python train.py --num_hidden_layers=9 --hidden_size=192 --n_experts=80 --experts_per_token=2 --d_expert=96 --d_shared_expert=192 --hidden_act="tanh_gelu" --moe_layers=[2, 3, 4, 5, 6, 7, 8] --router_score="softmax" --normalize_top_k=false --routed_scale=9.44 --balance_loss=0.00502 --balance_bias=false --router_z_loss=0.001 --init_std_router=0.0181 --lr_router=0.00178 --vocab_size=32768 --norm="layernorm" --norm_eps=1e-05 --tie_word_embeddings=true --optimizer="adamw" --learning_rate=0.00141 --beta1=0.9 --beta2=0.95 --max_grad_norm=1.0 --batch_tokens=65536 --max_seq_len=1024 --train_tokens=515900000 --max_steps=7873 --dataset="wikipedia_en"
Below are experts of layer 4 (counted from 0) of a mixture-of-experts language model. Rows are named router (the router's row for the expert), up (a neuron's input weights, with its number) and show model dimensions 96-143. Each number is 128 + 24 x the weight over its row's rms, rounded and kept within 0 to 255. Numbers have three digits each.
Before each expert's rows: "comes after" lists some tokens at least twice as common just before its tokens as in all text. This comes from a sample of Wikipedia text that the model never trained on. Tokens count by the router's weight.

# expert 31
comes after: ".", "–", "6", "8", "9", "7"
router:149124093130140164100138137099131143100169177098151148162134091117134140079148171154113108117130117094097096142145139128139135158107146126118138
up2:119133167148114117120086133138129170150122101111126149132126074141157118052075112106094132119159157159155109105132130103185152116137166116132167
up3:141172140125155137116138143074089152138149098130126099070142098140119202110088123172168106089123149131098116118129111158109127171098148116146130
up4:133127118111112124110114152097145121093158111079155099114138108143094109063159172144135168125136163142100128156153155110121136147158078092124091
up5:123093095124107131155152165108144127112123168095117105117096115129122207101150108100131099154148055118125157121138096124122133075147100165134115
up6:109142141121120156138179154109106128094088136132149131115129145145143125175117131116113138113117140124105127128140103138122168171138150163140140
up7:134111147139134097118091116086141127141143167145149135164106156119121167172145132127156112128148124177119158129110145128124116158125102123081134
up8:137123083085112085139108149162117110160084109099121124142168110131115140130128112110160135116145142129131117125130159118162195165144124179152107
up9:109112104158134159069122104100110121153125145159191077157141110133132101103147142104135137124100138112111147122101104156126179133173132111122123
up10:122114060114155131124114114151104166125122114125145130109183174083102161137138078123127114116116145117082137100129166137126164125111171126106146
up11:122081132110136114113121106120157117144145136093103090109097141121098131097143098125145160108128103184123126158136102115156160086090139119135136
up12:120130136173114090126119149136137122139131140171086147094102146145106166133144154136126128117141153158136108111128126155113132093125145152142204
up13:130077136113107167117116144103104143091177104115170099160138079127142144122145163144124121165120156109106135132134121105122122115115150094116112
up14:166120149112120135117166156149103170134131104157170188125124122131117142140099147183105128125140134142109085146097164094092085147126141129107138
up15:163140094134155151111132123132110123139136175139204164140151103103092102154110137130106092093126148100141112139167093128153144105162124114096125
up16:138078139109115096118138063097133118114171143140155152179116130118100117154132134117149146147159118092133126148156139139186110134107137155148144
up17:208164113134099131146080125121132095105137134101163175159132121116109117098118138131094098166104148139129105123117147158104164095152146097134120
up18:103137137132129126119156141133141111093148129142117145118143174138111125147099125122104127143169175117142145130135137164130174140135140086159135
up19:143111120194117164111163155136095132136114133087107135093155123130105094151148156113108126106117089127119127181120133127144109148111094132114120
up20:100139122129147136098145167134121117089142169092081147091101057089127149148149110118156113119120160151128113131151152100132120116132150161078151
up21:146144127111116160116115143148150110125125151101121136075122151111145138114122143113141122124127096095138119162128167133153139140125161147124126
up22:131129073089163129130129102098135153119117130137091167191167109151171143072155151168116107145083142135123149137118143124092144176076116122133135
up23:163141107109131199159096174121099141144120159073143159176153154115126131109092101171060120127133146110117127115115129100130139122149133153168121
up24:186107160109143108095102143130098094133099150098140150144100093105114143121115111118142096112120081132143134143098122100116125116105150170103135
up25:114097164078127121171151142110152142122162128098127173168107100092147121107129134144150122106115122116149129093130142076159126152125108081107122
up26:134110128105145153110090141049142137112112151102146157111117140144122156092126109125131114133158152154127140142141133082130093135138147111128108
up27:094149112148130126146145125114134181113106107102162146127124115124148101114125111129087138119120154126162105144100149152120075130078121131108145
up28:083133165132111088119121120146114119077135131151141112106145148143151133159148076115136158130135127159150124108128119119112092140127126101098083
up29:164103104099094148112119136146130136107174135085151142146190132144176150086152155132115087101153069094126127116117128128163159152081125128109171
up30:128137096115077137115138130102127103117148152095148145151130110152111123100085131136144138126144107147131124137140148124110149127101196160085131
up31:101148127130083102084137177144115149100105136153165146141124119115171100132202091162105094122121144126097157143145158111132125132115173127088128
up32:109149105154137083101149143129143140167101130141153141119158128150161134106097073114155115129193158103118142138133137158139139098130098144056149
up33:151175118132147121100140126091119117134138140151124145167147100142111150123169103095093118135127144102178137123142136129083152150129090152093125
up34:135119154124099151142135139109151123116180159138117109148153137132151138126136113148093119053136122133093128153166106121147152105132125099098162
up35:155143138146139110126130128160133126123109087128132125134067134123112138136143126150140126147082073100120103136143138093088122059137134146095122
up36:142140103117149183121140156094117104125131139150109116162113132093152098079142141058118126149123147094139116158126140098135152127132116123123145
up37:155075113125129138129097127104120134151143097123137117119127142130159104076137104159106146132105140109107137087185153151090132107172126168148127
up38:116172091173121127151124167126107122126172113128188105122136160108092138161140132163162124144119149148144112116163137117126120123145151113157152
up39:125147104092130087116140137161160123123151165099147109151121096131132115134134139135105127107146084132078123061135159152120116099124153144123131
up40:046092061145135117104121103119120128174164154141155097168151144139144142116100177132130134127105099124133132160147131215119121130134130127139139
up41:159164157137130145132157091119154094156122179140105174129067114115159103069140100139102149113135132106103112118147136127136121132089157103155152
up42:151155112144149122092155146142135074175168132086154135108101102125127096121111081144160127128120167133148125140133116117082145131091096127111149
up43:166107108177153138143133109109124104089116118124119150089104121146119147131136155154124117133148129127104121073129119068161146149115135104134135
up44:136131126085102143112155114130138131126117143146150145087129120112163171102131140172103116140152137102117098129117135162144118130155102078093121
up45:131103098124166130142142136139149148155107199141091091153143133113116111075105150116089139127117132119141119133143106124099099113099139106119132
up46:152153164126142112165183093105089143136145091123151139109112135118121128122148114105110139089144136168092118102135188137116121158115088140105111
up47:164147114153114119131118172133095123133115127143121115102098084115135119146082114151122136123090115117142112095139140135117131148134151127089123
up48:169082125151109121107192134135140148102136156116175135096093104098109105158164134139129038162123140131110120171128114133108132165110104112120117
up49:129149142124149131147166166083155094099146136112121165131116083146143133055141100102133146092170113130118102114147144129110104125112148109140103
up50:091106122111127133126096096132106162103136159156107110099163047102145137127110186152154100093127159131144092149160147142139131143154119143161161
up51:084134127153160126085146117126130119099140160105118117128139126092149151153131163145100093134140129130114115103097122128137148166083139094129120
up52:159140101138094108103127158143124163140110107081109140158126126116160122146189107144185071154142117129143081107168139134143111144156161123100132
up53:143118099157084139119129159116159147119129120125125129173145152118138109122126145151146140129172131055151148161131145155121181151127089143128113
up54:177116115125126118114113095107096181124138187098104112165142127119105089143164181175106067153102121116131116174142142153171129142135135101122139
up55:105168134142073076146118121168096089152139155095145106096111155095155160088145140124114135125118091149146138131089110120101133106132127151138141
up56:059106111123122119151148161127112146149142121133109153162114111148111161077166145151155118106192106148101143097114145142187124161100148130108095